config.yaml
activation: "squared_relu"
routed_scale: 2.31
balance_loss: 0.0118
vocab_size: 8192
tie_embeddings: false
train_tokens: 239100000
steps: 7297
dataset: "wikipedia_en"
Below are experts of layer 4 (counted from 0) of a mixture-of-experts language model. Rows are named router (the router's row for the expert), down (a neuron's output weights, with its number) and show model dimensions 128-255. Each number is 500 + 40 x the weight over its row's rms, rounded and kept within 0 to 999. Numbers have three digits each.
After each expert's rows: a language model's description of what the expert responds to. This comes from a sample of Wikipedia text that the model never trained on.

# expert 5
router:536437546428518471477468488517540516524434535478504482452518474557410505498540541492490458478531526445453508546500509525463493457514494509509507502569452479514475506517526473546479485444468473427524495516503514570480565462424498544521486514453478460500495543508482514537465482414574573557508522411390563482522521405529504438477509525503517439550527541538484536471498544493497514547445
down0:513494451500410505474519562459468442451536520444465501576576519521480531442467477567457488492441473508532531405476500500495485532545485526432498456478467507501490529509512466538531498526527489525557473515554448501483442473537471522503553583495504543475428479530437561559568450578444465513527468511498505547549394516546504543476557493462522572493507497464485462533501483529472520559505
down1:457471562490520468365500460531524511476500492524529488528510499469587486501533495520571474496455471459509509564503498448522480519482483496479509378462415478517572500547504543596500486480541531478492471405447455476486506479475533572534498497559476432459507528479489534514462475492470519490502395501485501557503478468529485429565517508534516569514480499414472441537538487497560445466493
down2:465504466540485485470484510418550445522427516555513470504519562521521510573522530505460468490486526497490482436497512457443461493502551474436429540553517409464531470468447556496552465490519516433543573506561466545530452515516519493409553565516504403474481437439517457487541549487472543516501522514497428475479436484510531504512513516547498437530475503515491497470445537474485496457540
Description: Clause and entry boundaries. Sentence-ending periods, commas, colons and list-item dashes closing clauses or infobox fields, plus clause openers such as while, where, until, near.

# expert 10
router:532464516461460512547495586537527487465486483519524526515495530561511508523520509498539430568583579600505481524468513443389528446530519501471527540496468506500458506499520518469482426534512497485453479568536525503464530519486531451429497442420515494460602504539522565455503453489492508504596474471414554505459497478438461460462527451486505503484490545551547556494552510466550459485475
down0:480459518463432494482574432488502415509536548494536490493506495512591539537535465527461515534487454482481429498528481528506552462471493491540418493417523553531470485463431522536495567485536508513495478522545443479453487458546493542546503548504495463499509469517598535406513547526456444527424476438546480476525511524503532462496532496544463536526360497439481472528493468459436451463451
down1:484435448535458486528507469560536546453495577469533511619518551525479538457524549514401495522496469549490593473527503567469562577467483496464496540516489486458509502514519518525524526521544546514449517514488556516540450476450558440466574511495452541517489470438558496458507515557518483475520441526501479538531499451484517512506584463494517549499469488543533471507497510521503564507500
down2:473466492503510485432508456503480511489521597487449444509497508552510552540491525565442532501453451481546461491536444508508522525482479571457473528542522465471503511574513580569542450476495469519472486588422488481459515494465559471524510493490449493466499539577501555527525439547455481500537466533462441579482523458499533527540437564503470470567571478446545450512525478461481515471508
Description: Common noun stems. Everyday noun and verb stems before a suffix, like water, car, ring-s, drink-s, engrav-ing, in descriptive prose.

# expert 8
router:454465492518508494570461571552548556504498570527498483551511517532500606499539573517506515511548559486491585521544505471404492515498452483480493576491454485489476459556447491491477484556485462523487459448456481519439470472394538496447526521528508533529626551500446537451507544480496519482543470485435528516527520482432534491496554447501558466540532510476567446482567534447435447520522
down0:483489505523454543472509522528521512400446484520580549468483505570552462539507535438492527485492430471464497518480517517525460519471530497492456498481531457520564504477507453449521498525565427437518475520601601498555467509461560481548544508545426504443520590498512499486508511489473441550555555484487471505490573557425483500497495525548528469531459540483589553471496484501490556450507
down1:478516460512539552459516454461443539513539572525479493493456467521472558593597524518493517486425471523429559536421486551494488527477465569416508487492526519401436528489508454477610461541450509483511470533448470525481482580499463526488550452507498452462472450537500604512584496498485546479436454500473526506458544522442491444547459486515548478503577505476490480510481526485480532445533
down2:515500477454472475465525445480524509558482536484474519529492572457471522477443465533529507604422502491547545569486518554512488510521579559569530458504467484530481449537430537549467514517433545506485482508538439475594464530518532506548493475517473528480497492502464527452526567522476532516512464478581442504455411513515448481582495491534533514464501442502487488416451487479440477532510
Description: Place name endings. Final pieces of place names and whole city words after New, San or South, such as York, Sumat-ra, Bradento-n, Utrech-t.

# expert 1
router:580459513377526474483506496507489462532464550421533439503453504519408529423517559479552542544521534478494447527474494446501503477518461491582472525503518541470503477507540482430522577494463455465522423564449562489540463546466512469527447524494518531472551532506484497497487515455527511512522499460507540474507544498565561533520608504440504457470505559546496441477484499467562494603455
down0:474558481454456505542512633500489453430469529486509394548586565542517455472494430508481443559492434553506617476479530514448550414497479569565540577492526522463493474470524516506496431479426518431544507539552547492622525549514560539495532553418494514606435472481544513559506491461536447492482506500487510553518530474478498503403507501476500521522510480548509502441531464472547455488475
down1:546457433517540452462524510448514540486528567455452501454501469504513470499482463468491494451542500455514468476479497506469492528550571491393546469539581513526519563590461574540551450450426463506465511521545470462536508532548508549528563413436537485457524504438446568528511399501504432512561569528496534538530509466492481494504476497466547406505497466531464444460517522514533500430549
down2:495561534482410447400484494499552461455518501503504558545461519450583463540504460522507491502489587460481485543614525508569504520538521535521550468564505531519522547552438507493485559467529471534506566423489447577487523533411487538442472471557449573485474471501487485506516548531478535503485444466447498487483584423542440525516463531562486476454464481534539484565526496457507488452518
Description: Coordinating conjunctions and separators. Conjunctions and list separators linking names or items, such as and, &, or, vs, commas, semicolons and table pipes.

# expert 7
router:570468543423536456502531457580529486550511437500529452521486507544420516517449498485513481572529511519512481579420488489560523482543522480534554540527531548556459464523467554532528480481475402448559464405478559479509523464534502477485526500439505543459491472506465536541547480482504507498573563460473522503477500499469536480496488486486546424513471483509528542437540535437513448540447
down0:507554522453474421506513448470572491477484490477540497481494433623538517511471559499471468597536531428465486436477461479470456487500538473527507526569498555573512539492456444450502522539500514491476498497601412517479519444445490483476491532483543432481491477436501518545571442512505550502481512516473482480507507479489552495494397519467520505529501509497552479471581564502467543512556
down1:523474489527551505545464533512503429472485499533500559461507555532515495472479453500553505517544454484497536542548474545527507520486471426457494530402520460535439473497481487472539490453516432510445526504481522495610485504483454568489543474522495501555524461403555505601524507497566550534469452516491493462512502477519531562376563498548477470447471491522493493491488484492451473554491
down2:534487532436575491492507451477482468469542532540474490439489539465441491544529531520461511568436458531470556500489352481537560535504515513455488524436459461498507444508455510460461479458560444517524460512512464510561488563461548466541531459515512564485555503530505555439552465508532511458480475428510464527612515476503531469487500451554491498523441474515422516502490508454435559547442
Description: Stub article descriptors. Function words and key terms in formulaic stub openings for species, films and places, such as of the family, directed by, Born, genus.

# expert 0
router:508505531481470472489410553509478424526517547519451554478476504536482517524528522477502556524612497418443539488544473510493537526490470492554456563492482531561535484571524460468489523523468525492542528560495479525412516456450510477433472506510492501497497534531503457516503534461465510537496488516476487523472524442500457445497574444554437445466457455531497498427463588506455480536470
down0:561529491525481534523524523479466508568448502570467488468512528507596553444505492455551469535489557530456477564512549497516487546512488529580486446511430476527452457572447480518383448441551523523488513541461501479515537423517536511528462435554461524501594474518499468471495433550462520433465460555525492474512473476485612537558447498493452560492486508483480495539473545399440472559507
down1:464472496479513440519570503458506476471561507512566496423507489551580504478526522567523450511441448510489562442441481503453425511551504471458435515490503472539452487494518446419502509538514509559485567562524571486557466518476467490434448570482554521530400501493468470505550538442466455561487475561501490453458483496468585520585436579485506541446474536545432447519527555519499432500492
down2:443579480443472468548559499515478478565544500512465514444555533521529516566513567504460495501475452577566494513551500481574626519553461501495539526557497441615479594471452473437516497512501458481511489442540500474465493468475492490467534496431457470438503492473467514508460517521485488465549515481492540492516533479515482515466514524496433495552448450532423470471524461550490506520525
Description: Closing brackets, coordinates. Closing parentheses, brackets and quotes ending birth-date or native-name asides, plus coordinate letters like W and infobox values like Animalia.

# expert 6
router:500423469458490533532485550604492518501476533527517571496458548495488554474522499457475465454527541469574457559472479478500505436526496537521484532517503537561479493490570518522461490514428455521539502502490506563560531560451553511561434441472533548480544572612462540453494480477393525446560552553485524554473525513470530493495447519533447519480501516494522462514521464488489504537469
down0:500529453545483554525544521454492467522516442471480480557492467479518543546400578560500394463498500482518519549530482422539479512531538499573487438514411474519543481542523494547504474556528494466436461422515423520485509485525526511567457492460467496533473548552456569447483562487536528515475430509515518515533480497533541543563570460486502489609483484468463533440492511384464506501535
down1:537499533502599519507516440497538519558450537428518523505443477553504493478521456488509490517549515458504466462511531501445529537450464433477455521561569497507526576439522431464500570536433560466439465504609536500486465432515526533556499488492560436584492500569396505485513390539473522499512530494507491520549485496476371507511589403515512503497564531469444492480472517446506519490491
down2:546511381495524544533509488477449451508479492480484533525451482539509431464518529536549561538516466493553465448504414489470523446490495375459477545487523500525490506565570487541512381470530524490575477438533477492582531448511486517463449413507459612509553540478539482518528521538487540515512450491531577558536528468524519474485545506538498522452433474477574510433439498545437503485500
Description: Apostrophes and mid-word pieces. Apostrophes in contractions and possessives such as didn't and Elfo's, plus consonant-cluster fragments inside foreign or rare words.

# expert 4
router:465500520515448520506457555557540539491482543516508510532490548527506500509507523518537480511478494517489538547492393477514584489540532491589467567504538490520551463512517515468493465462487498518485493487495550486479485507395547501586485491447505541479584560535477521526453493474462482499555444460477500423541520471481573441495580481483549511566482469538490525506514519458479492517446
down0:495568494507551493432440534585531456488460504578528444557471505528493481489437527443538434536560494471472454517558464468512520457451477426589499442545494467494462454493459543487506478508535523492515498443516536557466485559517442489503517547481523529588520537509468468484505431504543423507497512579515530484514553524478512521508501501441488549523516552495473518471529587480457488564472
down1:474525466495469545470472480466495510563524552491515506491509588532513563551474558492465479378553492504497472493494487577475514560499452505493483582461499482528526432465507458502560475488385521557487492527533502484429470508498515457478498514494502536511502464554468467445420538484507462531497522531450516500599519567485532491492503503506459488516505517552498456475512486510515553509665
down2:477442419535521511490463446499467543532509474480527513514536460554528542461418390541528427473505463514559463493457435511550504488465511506577478490564520501527489435465522553490517484430437528478533448494481496468557446520562475543448513435567562523577518464570496497512521465427509603520548551488484533436563515501533555506492473482536421494491529473537442564476560450550503496492550
Description: Personal surname pieces. Middle and final word pieces of people's names, especially surnames after a first name, such as Feder-er, Nas-tase, Sch-atzeder.

# expert 14
router:512561566462512479488485529572497547520482472506558500491451490505438549494485521479502415566507526542468529509529519501553521498558471502513440547502462489545493479465498506476445525494514508457443484491442498589506482465521553459444436573450502528460438478494435508468473462489487502524515462506465560495448490458455440521457532402477485378507534537510465565491537487491532496484501
down0:518551509519558473487505448507517549540479515530501467494597514498399464444505442532564524584527513613435464479493501477531527551499524511478462472482519496491439440456453515540492470490489482527483524463463542529512469524476536486445533467497479458526497497493559511507574584496525542529499461542586528465483503484488480546517477471424497539470450405567495465488473520545556461455470
down1:494450449513455485523572498529498419579473440536556494491539471515524519538490494470574450518514532626516494474505526502523523523517499462457471498423411497573505537431478502497528514508560523511430620513516543521508470550558507551536451426479473471477521486420513479473496513534537489474517482576523559499475540506536483523433452565525490537578557564528490513476591503538493499516480
down2:534426544470492513510387513463478506555477557572515376513537531520452453500516478493479507495482461467451467481477527472544450424501490467500525512629576457553477511479502478542536532444473485505499490450527491522481515517543518418567453554493533548526473494448370555541591478533495477617463457508509456502474505438486489570488491475470491550512461517495486556473512483484454457483459
Description: Noun endings before punctuation. Plural and noun suffixes ending a word before colons or commas, especially infobox labels like affiliations:, Songwriters:, plus such and role.

# expert 9
router:541456458406487431535501538513587541485509516509474457544443522545515456439512552479470453517479525464489518548416427474490501457499451513505393486543515498509435519516495497522508520504422553431472410453476507458510467544533504518556483448470471486501542536479497450417462471559462548472481544457502492465497558602490524453487481519506519529486492504548421548490509519519541489461490
down0:510468484529490506519513535519433405534483533494533516512566452547492465524512471507449557574518460621523488544525467489460504486472403510448502475522509468526512485492497505483526530568429495499486547480472459608556494479472508517515561556539483440402593537483433526537495525488479430448440475492491479493462539505526513534539407578540505560460437550522450526576488539472491539482550
down1:450529544476452509449438475478557465510508460520442458513494455528496523515499495484461540541478528487481574496453481492393479481514635519511488480531539581550517575455489588538574531539518490506484510523518485449463452490514443467552509505471471474465489429523528522420570538509517503538564446486510439494451540511461512539544478478481533430541500524475491498495454497468520485531536
down2:462532448446441503458498541447440499443490480478454564431572524468590495461500476504535426494526462386533442538516531527546472489448446513459542554550552526505539527479536547492491452487487485500487493448474579439511525426478522482545562487500556531426403434516505518545470469507497474507552479575483453436540509447431508511481542493449538451506539466540547565482491494498493623511523
Description: Prepositions and infinitive to. Prepositions and the infinitive to, often after not or before a verb, plus sentence-opening In, During, For and modals like could, can.

# expert 11
router:513471511428510558519539498551539495546467522531498435534495511544507490477520548400485446476506534542518493526470381472538510470573470420497455570521510515419458545518492466554471485430474477528517489499450502463555527554520432497539477518490525509490474486553562508516514511504537459508509498402410543451487482467486514488432562535548547491460509538525529497438482517508467446463503
down0:418493501427548491473442461473552469458499481437495406518476483398487512506499507550506499561494543554516495528433495577426454481529517501532428528488541524522511429490495457541441424517555534500494578502449479507488539472521476486464491529528492484472451493473491461530536533430503552539500495458500502530552532551367414451534473460513522507495444474516556516498497550446473504494505
down1:565535430513481513382538442467496489453517459576471495553519541543501430498461480478542517545471530532470476456465430519455525555521555500527481514485552442489523527453430458513469564486487596472492436510453535564496515477495516487545447572533524515454477478502484501466456454548530464480510472455576507468527480516489408509551525488532548514459555449589573585519482489484474454501480
down2:459498505538488522485485507534528494430539540509475513435473509501494559511481539537483462554443456539557475484512559507544524511584485438539450441510481443512566538600565492505444471529555475490495532540469515462470513502508476486473488530520496509463551512459481493441516518544419536477537471525441493500549583475485515503516481429536498559447540473539464517522481507536494527470529
Description: Nationality and occupation descriptors. Nationality and role words in biographical descriptions, such as American, former, German, vice, plus hyphens and dashes in singer-songwriter or 1889–1979.

# expert 13
router:498504488498562374505497506470546497477471536454520490493416487540467500453494509474510491598527469502431543533548460481424496487504485456523472516501449516493456445532522515475486452520499501488503535542486522534484420491545513479458515492428504462521534516495511474428505505461416526502505505445439534464430517493507466471485533443459512468550405467534511563474553496491522475500522
down0:507527473466430539567476508499494533474530449502470483543456526523505529599518490527498489494447511542452487526480526527601480495539508506509505544501494492490462536581545491497526502496506531492516536520506443504600479465524507524462483423539498539375478504550522522545461523435498513461511488525530469483488476578472514473537454500537484520479474509470554490503519535523560473522618
down1:477516488530524474534458514519512509478547485554498470483512465582512401473491452496559555459455511456492485575573484468510484484536509493459451451533489578517522476468516464478468534494421518449530575500491509503501493529545538541518530525494510484526590493553578523471554493515510512556497564522484510529439536523479528499542452499483529499478443456495431538542518464456537442544497
down2:547518469554515467464520520509516480490561507539510434458547527482506459553503520483418466501506529493560425509446481539463500443478475478509457581469576514531446495482423551544472580445422453506473547557500563499526468499496477528626465460600475603423472445510514466487479551467541603458587506499487467458520500519448522493551475446498537516479442441501534552525492534509529503544461
Description: Verb endings and pronouns. Verb suffixes like ed, ing, ly on a word's last piece, and pronouns or complementizers such as it, him, that, which, they.